config.toml
num_hidden_layers = 8
hidden_size = 128
n_experts = 64
experts_per_token = 4
d_expert = 48
d_shared_expert = 0
hidden_act = "swiglu"
moe_layers = [0, 1, 2, 3, 4, 5, 6, 7]
router_score = "softmax"
normalize_top_k = false
routed_scale = 4.0
balance_loss = 0.00273
balance_bias = false
router_noise = 0.05
init_std_router = 0.00608
lr_router = 0.00107
num_attention_heads = 2
num_key_value_heads = 1
head_dim = 64
vocab_size = 8751
norm = "rmsnorm"
norm_place = "pre"
norm_eps = 1e-06
positions = "rope"
rope_theta = 10000.0
rope_fraction = 1.0
qk_norm = false
attn_scale = 0.125
tie_word_embeddings = true
parallel_block = false
init = "trunc"
init_std_qkv = 0.0469
init_std_o = 0.0469
init_std_up = 0.0469
init_std_down = 0.0
optimizer = "soap_variant"
learning_rate = 0.00496
beta1 = 0.95
beta2 = 0.95
weight_decay = 0.075
lr_head = 0.0204
max_grad_norm = 0.5
warmup_steps = 200
schedule = "wsd"
decay_fraction = 0.47
decay_shape = "linear"
final_lr_fraction = 0.1
batch_tokens = 131072
max_seq_len = 256
doc_mask = false
z_loss = 0.0001
train_tokens = 574900000
max_steps = 4387
dataset = "wikipedia_en"
Below are experts of layer 4 (counted from 0) of a mixture-of-experts language model. Rows are named gate (a neuron's input weights, with its number), up (a neuron's input weights, with its number), down (a neuron's output weights, with its number) and show model dimensions 0-127. Each number is 50 + 10 x the weight over its row's rms, rounded and kept within 0 to 99.
Before each expert's rows: a language model's description of what the expert responds to. This comes from a sample of Wikipedia text that the model never trained on.

# expert 42
It responds to: Bare space tokens right after a table pipe or semicolon, before numbers in sports stats tables, such as heights like 6 ft 1.
gate7:35 48 44 49 51 40 52 48 48 53 40 31 70 47 66 41 44 33 49 30 52 40 52 35 51 51 49 43 38 59 53 46 25 37 66 44 52 42 50 49 45 50 47 57 58 59 55 46 41 52 45 46 60 40 63 30 67 53 45 44 56 57 47 41 51 36 47 47 55 63 35 46 50 40 50 33 63 45 40 41 41 50 34 55 49 59 23 52 49 50 43 55 50 49 47 58 50 41 40 58 53 60 36 62 32 48 46 57 71 56 33 61 43 54 49 21 50 40 49 58 59 63 45 47 76 44 36 43
up7:51 47 39 45 43 56 60 50 60 54 43 49 47 48 45 35 48 44 41 49 49 40 52 47 50 38 35 34 46 70 36 41 52 65 63 29 57 44 57 65 62 39 47 42 60 62 64 37 62 32 62 57 64 59 61 24 42 46 61 40 57 43 38 52 43 43 61 32 42 44 45 56 66 48 43 46 52 47 29 50 52 48 50 53 66 59 61 52 68 45 43 45 69 46 60 44 47 48 53 47 58 61 52 48 40 40 41 27 60 66 28 48 43 52 47 49 38 57 52 57 59 49 56 62 61 72 45 45
down7:35 47 45 57 48 56 45 57 60 59 42 59 54 59 46 23 42 39 72 50 43 55 51 37 60 46 65 48 43 41 64 63 42 47 49 55 29 38 29 45 51 35 29 63 51 57 45 61 53 34 41 52 50 40 48 43 54 62 60 46 40 68 46 55 33 59 38 38 63 45 55 47 41 65 63 54 49 47 77 32 45 45 58 54 46 55 36 51 38 34 56 34 46 64 63 60 44 67 56 50 48 46 45 64 44 57 57 47 45 46 60 52 42 47 35 57 64 36 55 56 53 60 64 38 52 49 50 52
gate8:54 53 22 52 51 36 60 69 76 56 46 63 43 46 42 67 55 57 38 40 49 52 63 57 28 51 49 49 54 46 62 46 65 39 50 49 67 48 48 45 49 55 53 40 41 55 60 65 46 24 30 51 62 60 44 50 54 46 54 44 47 39 46 37 44 56 50 52 54 38 41 64 48 51 51 65 64 60 36 41 54 62 48 48 59 41 55 46 58 58 60 43 28 41 37 49 37 49 59 38 56 48 57 53 52 38 30 49 61 51 55 42 57 60 55 41 51 47 49 49 63 36 54 53 57 54 58 16
up8:61 58 39 44 58 64 60 49 50 53 40 52 44 42 38 56 38 62 43 44 53 38 43 40 50 38 51 40 53 55 50 38 61 48 51 62 45 43 66 37 33 32 38 58 58 71 51 55 58 48 67 56 38 49 54 45 44 49 36 48 42 63 39 53 52 54 35 53 41 23 54 41 40 41 34 59 51 36 43 40 71 53 64 71 60 59 49 49 60 45 61 43 37 67 41 50 65 56 39 55 41 56 66 53 52 50 51 34 40 64 71 52 54 49 47 46 47 35 43 34 71 46 40 48 42 57 59 45
down8:41 45 37 59 53 66 28 37 41 22 41 57 38 69 50 64 43 42 55 52 55 58 68 52 65 49 46 63 47 60 59 57 56 50 45 37 56 38 53 48 57 56 59 49 52 42 54 58 46 60 35 39 39 57 46 55 36 54 34 47 65 46 16 64 49 38 31 54 54 51 44 57 61 54 47 42 64 42 58 59 48 54 56 48 44 45 50 69 45 52 56 48 65 44 65 49 65 40 59 56 47 53 54 44 43 51 62 54 58 56 43 51 49 28 48 54 28 40 59 46 38 54 44 62 50 46 68 64

# expert 52
It responds to: First token right after an opening parenthesis, like born, D of December, 4, or acronym letters, and other parenthetical starts.
gate1:48 36 39 60 64 45 43 57 62 44 45 34 53 48 55 39 48 39 62 48 61 59 44 44 50 44 58 40 53 63 54 39 37 56 38 65 58 49 44 59 83 49 41 41 58 49 70 46 45 48 43 48 37 50 41 54 41 63 49 50 44 55 39 37 53 58 57 38 73 51 41 45 60 49 60 55 45 42 71 54 43 44 41 64 39 35 45 45 44 46 58 66 32 44 48 51 65 53 48 51 68 55 49 53 25 57 55 64 70 62 54 50 46 55 57 43 69 62 51 55 60 38 45 38 75 53 50 46
up1:54 43 46 49 31 44 41 43 51 43 37 52 60 43 43 53 36 54 50 52 53 56 48 53 50 55 63 51 37 45 43 54 47 58 55 47 59 36 28 40 64 42 59 63 50 69 29 50 26 39 66 39 41 43 31 54 52 48 51 40 51 50 53 46 57 55 54 43 33 50 54 37 46 71 53 55 50 45 27 52 54 57 37 49 55 65 32 48 47 48 70 46 54 36 42 72 44 58 45 51 54 61 54 43 60 41 51 57 34 38 31 56 57 32 70 39 43 45 63 57 43 39 44 61 44 42 54 67
down1:63 46 56 47 38 41 47 38 52 47 80 53 52 50 55 61 44 58 44 47 51 58 55 38 39 52 47 58 47 42 55 43 51 35 50 65 53 45 54 37 46 50 57 55 40 52 70 48 31 54 52 53 34 81 53 46 59 51 41 53 62 65 47 29 45 41 46 39 74 39 63 39 56 53 46 61 69 55 44 47 47 52 43 46 34 38 58 37 75 59 59 23 39 57 51 47 35 51 49 43 40 45 46 51 52 51 38 55 57 30 52 37 59 55 43 37 52 55 41 48 70 53 50 53 43 46 61 47
gate2:49 50 52 56 52 61 44 51 77 57 59 38 52 50 55 64 50 50 34 59 46 48 35 42 31 48 44 58 51 55 19 39 52 56 64 49 63 69 43 44 42 41 49 31 53 45 58 50 62 47 42 43 43 41 57 50 60 43 51 23 51 38 58 48 58 53 65 41 58 49 40 45 40 42 57 33 38 59 45 45 55 47 59 41 43 64 60 36 48 40 44 49 36 35 56 38 53 63 50 49 65 71 33 34 38 52 53 48 45 56 47 36 54 35 49 40 46 46 51 27 50 55 43 34 63 53 51 41
up2:56 62 68 47 63 56 56 47 43 42 60 39 45 49 46 37 43 52 47 54 46 66 35 51 62 44 48 64 30 50 42 60 36 29 43 54 61 51 73 63 63 47 41 58 43 59 39 56 48 69 45 33 48 57 71 71 59 63 62 61 57 58 52 56 70 54 58 62 33 41 52 33 64 63 61 50 44 50 42 51 63 46 42 57 50 47 48 28 51 55 50 71 55 44 56 50 58 45 41 61 30 48 40 50 33 45 52 56 61 47 52 52 56 41 53 54 30 42 43 58 59 60 49 42 57 54 60 51
down2:39 41 55 36 52 45 65 59 38 57 52 49 53 53 40 41 41 63 50 33 38 45 48 40 61 41 58 35 34 54 49 46 51 45 45 58 30 60 48 66 51 47 54 59 55 44 66 42 47 63 52 41 42 45 49 56 38 46 58 39 25 43 48 76 59 63 47 59 40 45 46 39 53 40 24 50 54 27 54 68 29 61 43 44 53 52 51 51 37 49 53 37 52 45 60 56 65 52 64 48 67 45 56 45 69 46 59 34 50 56 57 73 43 63 48 51 37 51 63 55 54 45 39 48 52 62 42 54

# expert 51
It responds to: Everyday nouns and adjectives beginning compounds or noun phrases: air-cooled, cross-ing, high, sea level, head, north, fresh-man, tax cuts.
gate1:54 48 45 62 40 39 42 43 63 36 49 59 45 43 29 51 54 48 47 59 56 55 16 56 57 54 48 59 51 51 53 49 53 51 40 47 55 30 51 47 58 35 40 47 55 44 56 66 43 58 38 46 65 47 29 47 46 59 54 63 54 61 28 55 57 44 74 59 59 38 31 46 45 34 38 29 52 60 51 45 36 59 47 61 43 61 50 56 47 59 34 58 52 48 52 67 52 37 43 66 46 45 65 47 41 50 32 38 52 67 47 45 59 46 56 49 34 62 40 48 38 53 36 64 52 51 58 48
up1:59 43 60 57 61 32 64 49 36 69 53 47 54 45 61 44 61 35 58 49 46 64 74 60 54 50 51 41 49 65 71 47 54 39 45 56 51 66 53 54 58 47 52 61 45 38 44 56 46 46 53 48 60 35 53 52 48 54 35 30 36 52 60 37 43 44 52 49 53 57 54 69 56 54 45 62 77 59 51 33 52 45 53 48 69 60 41 47 46 64 60 55 49 37 36 53 51 43 49 51 50 63 36 37 46 34 55 63 62 66 19 48 46 62 50 40 47 72 42 47 51 37 53 50 46 56 53 60
down1:36 59 47 48 46 64 54 45 59 60 55 40 46 48 30 50 65 56 60 44 55 64 50 40 50 38 39 57 44 41 57 52 54 49 48 51 59 72 49 56 29 46 45 55 43 43 41 59 52 54 48 48 51 37 81 39 49 55 46 45 51 45 52 37 43 51 38 31 64 38 64 55 60 52 47 43 64 53 50 52 50 46 54 56 42 46 25 47 57 80 51 37 67 49 43 60 39 63 52 57 49 72 49 48 51 38 56 69 39 44 27 61 29 59 51 43 54 60 50 45 50 60 60 53 54 69 59 44
gate2:51 57 60 44 52 60 52 58 59 69 50 45 67 28 47 45 41 68 37 51 56 54 65 51 48 47 49 61 58 39 54 44 61 50 35 40 53 62 48 30 68 44 46 60 52 44 53 27 40 49 44 38 51 41 38 57 41 51 50 47 57 56 50 52 66 69 67 56 56 56 50 34 68 47 54 27 43 42 40 58 48 56 56 38 40 53 45 56 73 54 35 48 55 37 66 55 67 34 39 57 38 39 51 51 53 54 53 46 47 53 38 49 57 59 53 39 50 61 35 65 33 33 39 59 46 56 35 49
up2:53 39 43 40 73 53 36 55 61 46 40 40 51 57 45 42 46 65 41 51 35 59 56 48 42 57 50 52 65 40 56 64 55 58 45 45 35 43 72 46 78 51 50 52 71 47 50 59 64 53 56 47 45 50 48 40 62 59 55 36 61 61 46 46 72 46 46 32 32 44 61 36 65 59 51 54 46 57 51 47 75 33 34 46 49 40 51 48 40 47 55 38 49 40 56 49 57 48 61 70 49 50 41 53 50 52 65 52 58 67 45 60 40 55 55 45 57 36 49 51 56 38 72 38 55 65 52 59
down2:48 44 44 44 35 48 59 44 61 49 53 48 55 48 45 58 42 58 47 58 67 34 48 45 42 58 66 68 49 57 53 55 43 49 49 52 59 52 52 67 62 47 41 37 48 54 40 45 67 39 55 43 44 58 56 61 51 38 40 59 38 24 80 44 44 45 59 59 41 51 45 52 51 36 43 47 48 44 52 44 41 48 39 40 61 55 35 62 41 52 40 26 71 55 46 57 38 26 52 67 47 50 28 51 44 60 51 64 43 58 59 43 62 36 37 39 55 47 43 49 46 70 46 36 48 31 47 62

# expert 33
It responds to: Spaces and pipes starting table cells, month names and digits in dates and lap times, e.g. 6 August, October 10, 1:06.5.
gate0:42 51 28 46 45 41 63 29 49 54 37 40 52 52 50 53 68 67 56 58 68 35 67 55 32 51 45 60 55 50 49 51 49 40 65 50 41 49 32 46 44 57 42 47 51 61 30 41 55 51 65 53 54 71 54 49 38 45 45 41 46 55 52 59 57 47 51 56 38 39 55 36 70 64 57 41 44 51 65 46 39 38 51 54 44 44 37 44 47 49 64 62 53 32 41 53 40 42 36 52 65 49 45 55 56 46 44 45 35 38 46 53 44 48 30 41 58 47 33 56 59 30 56 62 60 55 25 54
up0:58 30 41 45 50 49 50 60 68 52 51 42 46 51 45 43 49 42 43 48 60 55 52 37 63 62 59 38 47 57 62 39 32 35 49 26 44 47 34 56 38 28 35 45 49 29 39 52 38 49 49 39 58 60 49 70 68 48 61 71 44 50 58 56 60 53 45 50 55 51 41 68 52 43 63 58 57 42 46 73 50 56 49 39 62 51 69 53 32 45 50 48 34 36 59 56 51 51 54 39 26 48 42 44 45 58 61 66 60 51 52 53 48 53 40 57 51 61 46 41 57 50 35 54 46 40 59 53
down0:70 70 53 33 42 43 58 54 56 67 59 43 64 35 51 24 48 60 40 39 45 52 67 47 52 53 61 48 55 45 36 50 57 49 72 69 56 56 49 49 49 54 49 58 65 50 57 38 37 41 56 52 55 52 59 57 38 63 43 56 40 67 38 36 31 52 59 44 56 40 48 59 46 55 45 50 40 47 55 63 51 42 51 55 35 52 48 76 48 44 39 48 51 49 61 43 42 59 55 56 42 48 46 53 64 48 65 80 52 43 46 39 55 48 29 46 40 58 59 27 55 58 58 60 46 51 49 41
gate1:57 52 39 52 47 68 30 47 48 41 54 62 62 69 51 54 39 50 45 64 51 42 47 49 49 41 47 45 42 45 29 45 47 58 55 41 50 42 45 44 41 37 36 31 62 32 62 44 48 70 47 36 36 61 58 67 46 53 30 46 56 51 42 38 57 54 41 62 45 68 49 32 47 40 50 56 49 54 56 67 54 36 44 46 49 36 43 55 55 40 57 56 52 53 63 50 56 48 35 52 41 34 72 54 49 59 62 44 42 46 58 56 57 40 61 60 38 53 59 47 25 55 36 34 44 69 57 64
up1:31 50 62 44 58 49 35 62 51 46 34 56 39 54 50 47 55 40 38 21 63 64 44 48 59 51 52 41 46 55 67 53 60 64 44 55 41 37 45 52 56 51 42 46 59 47 66 52 59 47 31 70 50 62 35 52 42 46 54 56 56 49 44 42 61 31 49 57 61 43 57 41 48 51 37 45 51 42 56 35 47 41 65 34 38 64 60 35 51 61 46 57 66 66 44 46 47 51 42 40 42 31 36 47 34 51 55 61 45 45 61 38 57 59 41 61 60 50 38 60 37 61 64 45 47 48 75 43
down1:57 60 45 46 63 44 61 41 54 41 50 48 62 47 27 44 49 56 49 35 50 57 54 44 40 59 55 42 46 42 62 63 35 62 41 44 41 45 44 39 57 42 50 46 81 60 49 53 64 37 55 58 53 53 59 27 46 56 57 65 68 54 58 46 61 71 48 64 50 58 32 57 56 44 59 44 61 28 56 49 55 54 49 71 73 37 43 53 47 48 38 55 61 61 41 68 60 60 42 64 46 43 49 56 42 63 43 44 71 55 55 34 53 61 43 59 41 39 42 51 55 66 55 48 50 43 53 61

# expert 27
It responds to: Middle and end pieces of split words and place names, e.g. bar-rist-er, Philh-arm-onie, limest-one, Bloom-ington, crus-ad-ers.
gate1:38 48 51 71 40 42 46 46 48 47 51 44 51 42 49 61 77 53 52 53 78 39 36 52 42 58 49 49 46 59 49 47 61 63 67 41 54 52 45 57 51 53 40 54 51 56 43 71 45 65 44 46 52 57 46 52 60 43 51 52 43 43 51 28 77 59 67 39 44 55 56 64 69 53 43 43 48 60 51 45 63 54 53 50 42 44 70 37 40 58 48 44 52 45 45 47 63 52 44 35 54 58 59 46 49 57 48 50 60 32 51 42 39 35 31 56 45 57 42 61 45 39 25 54 47 40 74 68
up1:59 38 64 60 43 53 64 51 50 52 54 45 63 52 47 63 64 34 54 47 49 64 46 48 49 48 64 44 44 81 54 48 60 55 60 67 50 42 39 46 51 41 58 49 59 37 42 43 52 61 44 49 45 43 44 39 55 48 44 59 38 44 62 50 59 50 65 36 58 44 39 48 42 58 43 49 53 48 54 54 45 74 56 49 43 62 34 42 43 52 39 56 54 25 63 67 51 63 43 41 70 46 55 55 50 46 36 51 68 30 40 31 49 31 48 51 66 65 35 64 55 38 56 55 33 48 47 63
down1:58 54 60 67 50 42 50 37 53 50 35 45 49 55 41 41 62 52 38 59 50 41 55 53 59 43 49 58 52 52 28 33 34 60 48 42 43 65 48 47 60 55 44 44 43 51 70 72 50 41 69 41 45 54 54 50 53 34 65 43 54 82 38 54 59 58 51 51 57 62 51 55 63 62 54 41 65 51 53 58 52 55 41 43 38 37 51 28 49 59 50 53 59 64 42 30 47 38 41 38 47 36 55 48 58 52 41 43 55 52 48 51 48 64 50 32 20 47 42 61 54 38 47 67 41 45 49 60
gate2:66 35 40 53 36 68 46 58 53 59 53 52 54 74 60 43 39 40 49 59 49 45 50 43 53 45 47 44 53 52 24 60 44 46 42 49 45 58 55 62 61 61 50 39 49 59 41 61 51 48 52 73 55 48 70 38 71 33 68 51 58 41 40 54 54 50 47 61 53 63 46 50 43 53 49 32 53 40 47 39 52 43 61 41 29 53 46 40 42 50 48 58 54 55 59 47 52 56 38 47 56 66 36 66 43 41 52 61 48 42 50 36 44 52 44 32 54 45 32 50 36 32 59 53 52 38 77 31
up2:63 52 63 54 65 57 55 49 44 67 66 61 45 45 66 54 52 55 63 59 58 55 35 72 67 49 55 47 46 56 58 36 61 49 47 56 39 61 34 72 43 55 50 38 51 54 52 44 42 61 45 32 55 46 59 48 44 59 34 40 46 49 56 55 46 50 57 63 56 58 61 54 59 38 70 52 60 47 42 54 27 54 65 44 74 38 37 70 60 29 36 52 55 64 61 57 65 51 53 51 51 48 58 44 44 41 50 30 51 64 50 51 52 57 60 57 64 60 62 56 57 42 53 35 43 46 51 56
down2:50 64 55 36 35 56 36 66 54 57 49 74 49 61 46 49 58 32 77 33 52 63 33 45 41 56 42 35 51 33 61 57 45 40 48 37 38 47 49 68 33 61 59 44 43 48 58 67 53 49 54 52 52 33 28 53 49 36 60 41 44 51 46 53 68 65 56 39 43 58 57 58 45 47 58 56 30 52 49 47 35 53 41 66 54 50 52 53 35 51 63 28 52 55 32 53 50 59 51 61 53 50 62 51 50 41 44 54 60 62 56 41 47 55 54 48 57 49 44 60 58 41 59 50 37 62 59 49

# expert 48
It responds to: Space or the before years, rankings and stats in football career tables and season summaries, such as Serie B 34, the Pac-10.
gate1:43 52 49 48 27 63 69 40 51 60 32 37 38 38 32 44 63 67 49 51 59 31 59 63 45 40 41 58 45 56 35 46 49 34 57 48 33 42 48 49 52 49 57 71 62 44 65 60 55 48 44 64 40 49 47 39 64 43 59 48 51 47 47 47 66 20 51 58 44 44 51 55 55 44 68 62 43 52 48 33 57 63 40 48 40 44 53 47 53 49 51 74 41 54 48 41 45 54 52 58 62 52 40 36 42 47 50 65 54 70 49 45 63 52 45 44 50 37 43 65 40 37 41 61 62 49 42 56
up1:46 52 42 59 59 29 40 39 66 37 55 57 54 63 42 44 47 34 54 47 43 39 54 58 52 34 54 53 73 25 51 43 52 54 33 44 57 50 59 45 72 48 51 53 25 51 64 60 52 50 56 49 51 46 44 59 47 47 46 54 50 44 47 31 46 52 68 39 53 58 71 54 55 32 51 57 61 48 28 49 34 33 34 52 46 70 56 55 47 73 55 46 53 38 48 52 40 47 62 46 56 57 49 39 72 58 51 63 42 55 40 56 53 55 60 51 49 51 37 35 44 49 59 54 55 51 45 30
down1:38 49 60 42 48 39 52 42 43 47 47 60 35 63 29 67 58 32 30 72 54 44 59 73 50 50 37 37 55 66 43 50 53 62 49 39 36 43 50 57 55 33 49 64 39 57 33 52 59 55 50 56 54 49 39 63 46 19 54 60 52 46 43 41 39 50 49 41 41 62 67 46 46 55 65 40 59 69 45 44 45 49 47 35 52 77 59 57 55 66 57 60 58 52 45 44 33 47 49 47 45 40 40 50 39 57 50 60 41 50 52 72 46 53 41 45 54 42 38 52 58 37 50 52 54 55 48 54
gate2:75 46 49 58 46 57 50 37 46 51 59 44 58 56 49 80 62 48 47 70 50 47 40 68 45 66 49 45 44 41 61 55 45 58 49 66 40 44 50 54 57 48 37 44 46 47 77 49 49 54 60 54 51 48 46 35 51 81 52 64 42 47 67 46 51 52 66 64 57 65 50 57 58 49 62 55 60 55 59 56 48 54 56 44 37 44 55 56 52 37 47 73 66 45 63 46 52 38 50 46 46 58 65 37 60 54 47 38 41 46 65 56 65 59 58 36 54 43 60 23 46 51 40 55 45 58 49 56
up2:55 39 57 75 43 41 42 47 62 55 26 76 60 55 48 58 53 45 54 46 49 57 28 59 38 43 59 46 61 49 53 65 66 58 47 45 46 48 44 42 52 56 29 46 52 39 46 50 51 52 42 61 33 45 42 50 58 64 43 58 56 54 54 47 51 67 69 42 51 55 52 43 56 46 38 33 58 47 53 61 45 41 56 44 50 52 29 48 61 54 48 46 50 54 55 33 50 45 46 43 34 47 58 36 23 55 44 67 51 50 30 46 61 50 49 38 44 43 54 47 75 38 28 34 58 43 52 53
down2:63 51 46 53 45 51 52 58 42 55 31 51 53 53 66 53 55 21 43 71 55 53 51 43 34 58 39 62 42 46 35 49 41 49 42 55 68 42 53 51 41 50 63 41 42 62 61 40 54 50 48 49 56 41 38 62 55 45 60 69 29 50 61 43 62 56 80 45 49 52 49 45 52 43 67 56 53 65 50 57 58 40 54 72 34 54 47 64 47 54 69 43 45 36 56 40 45 48 49 48 46 49 48 55 61 45 52 41 67 45 77 46 58 38 56 53 51 37 43 54 33 62 49 56 49 67 64 53

# expert 17
It responds to: Pieces following a word's first capital letter or piece, such as Saturday, Outstanding, Around, Arrival, Durham.
gate13:37 48 46 51 40 37 62 40 44 57 47 65 55 47 49 59 36 45 58 59 54 52 51 30 32 55 31 51 29 63 51 61 54 53 51 34 54 43 38 37 27 48 57 40 48 52 70 46 47 49 58 60 54 77 54 38 68 65 52 38 61 46 38 42 56 36 52 50 49 54 56 32 38 50 39 27 46 46 50 54 45 67 36 48 40 48 64 49 41 41 55 45 56 32 42 73 55 41 46 64 62 63 42 49 65 40 57 60 49 58 46 49 48 52 52 55 60 41 50 43 62 60 66 55 49 44 54 52
up13:56 55 43 70 58 43 66 69 68 69 48 64 42 58 38 40 63 66 67 54 31 41 51 77 41 42 46 64 49 58 56 43 52 60 64 53 45 59 30 53 41 38 45 60 61 45 51 49 25 66 41 41 48 47 55 48 53 52 54 54 52 55 49 48 58 64 54 26 41 43 52 48 59 44 53 47 57 46 59 77 52 49 65 42 49 43 54 47 32 45 41 45 53 55 48 46 56 52 49 31 66 37 52 49 41 45 62 47 55 57 45 41 33 40 53 56 60 62 40 61 47 46 52 53 58 58 49 60
down13:49 50 42 43 45 64 49 48 57 39 47 78 60 44 52 54 35 32 56 49 45 44 67 47 42 31 41 56 62 63 44 52 53 52 59 48 46 49 38 63 52 45 46 43 56 48 31 50 32 67 49 49 52 47 56 62 40 55 41 37 51 49 51 56 40 59 67 51 43 60 63 32 55 56 56 73 46 61 54 48 35 59 42 50 77 51 39 54 47 55 48 63 48 40 55 57 64 35 22 44 28 45 39 48 65 54 55 37 47 50 51 60 39 41 54 64 58 45 67 41 55 47 43 62 55 63 53 51
gate14:42 62 60 42 47 74 50 43 58 34 62 48 59 36 63 45 44 51 58 55 47 54 49 37 51 23 42 70 44 41 55 48 49 39 40 60 48 53 51 54 45 30 57 59 62 70 68 47 46 58 57 40 64 54 53 62 49 58 44 70 42 58 54 66 49 57 48 57 68 39 67 56 65 51 42 41 42 48 61 46 56 50 53 38 44 47 37 62 46 66 57 51 54 47 49 51 18 45 37 69 38 58 57 51 56 64 42 44 44 44 32 47 53 55 64 51 54 60 47 37 41 51 47 62 55 39 59 51
up14:54 59 39 51 40 56 73 49 48 57 57 50 52 45 48 47 58 37 35 52 34 47 51 52 49 73 36 48 63 66 46 49 51 34 42 44 39 52 50 44 63 47 49 43 36 54 56 46 42 57 41 56 53 37 44 40 44 49 36 52 65 45 49 53 41 44 66 38 76 42 45 44 58 42 47 53 63 35 46 48 51 44 48 52 51 58 58 52 34 25 50 57 55 45 39 54 37 48 42 42 27 51 43 48 78 49 54 49 50 38 40 41 38 65 35 71 35 43 59 45 73 38 31 54 53 55 47 36
down14:42 49 45 48 56 65 35 57 51 49 31 60 40 59 38 61 56 39 49 45 71 37 50 60 50 52 54 52 35 31 46 53 47 68 60 45 48 59 43 74 57 34 40 68 34 52 46 50 48 51 47 55 60 51 38 50 40 56 43 56 72 62 44 62 43 56 50 53 57 50 61 53 53 50 45 57 44 59 56 49 48 62 51 59 46 43 69 50 41 60 57 48 49 35 61 47 62 31 46 56 54 45 53 62 43 51 33 19 58 56 49 54 43 40 43 60 52 53 71 63 47 55 43 33 60 58 23 37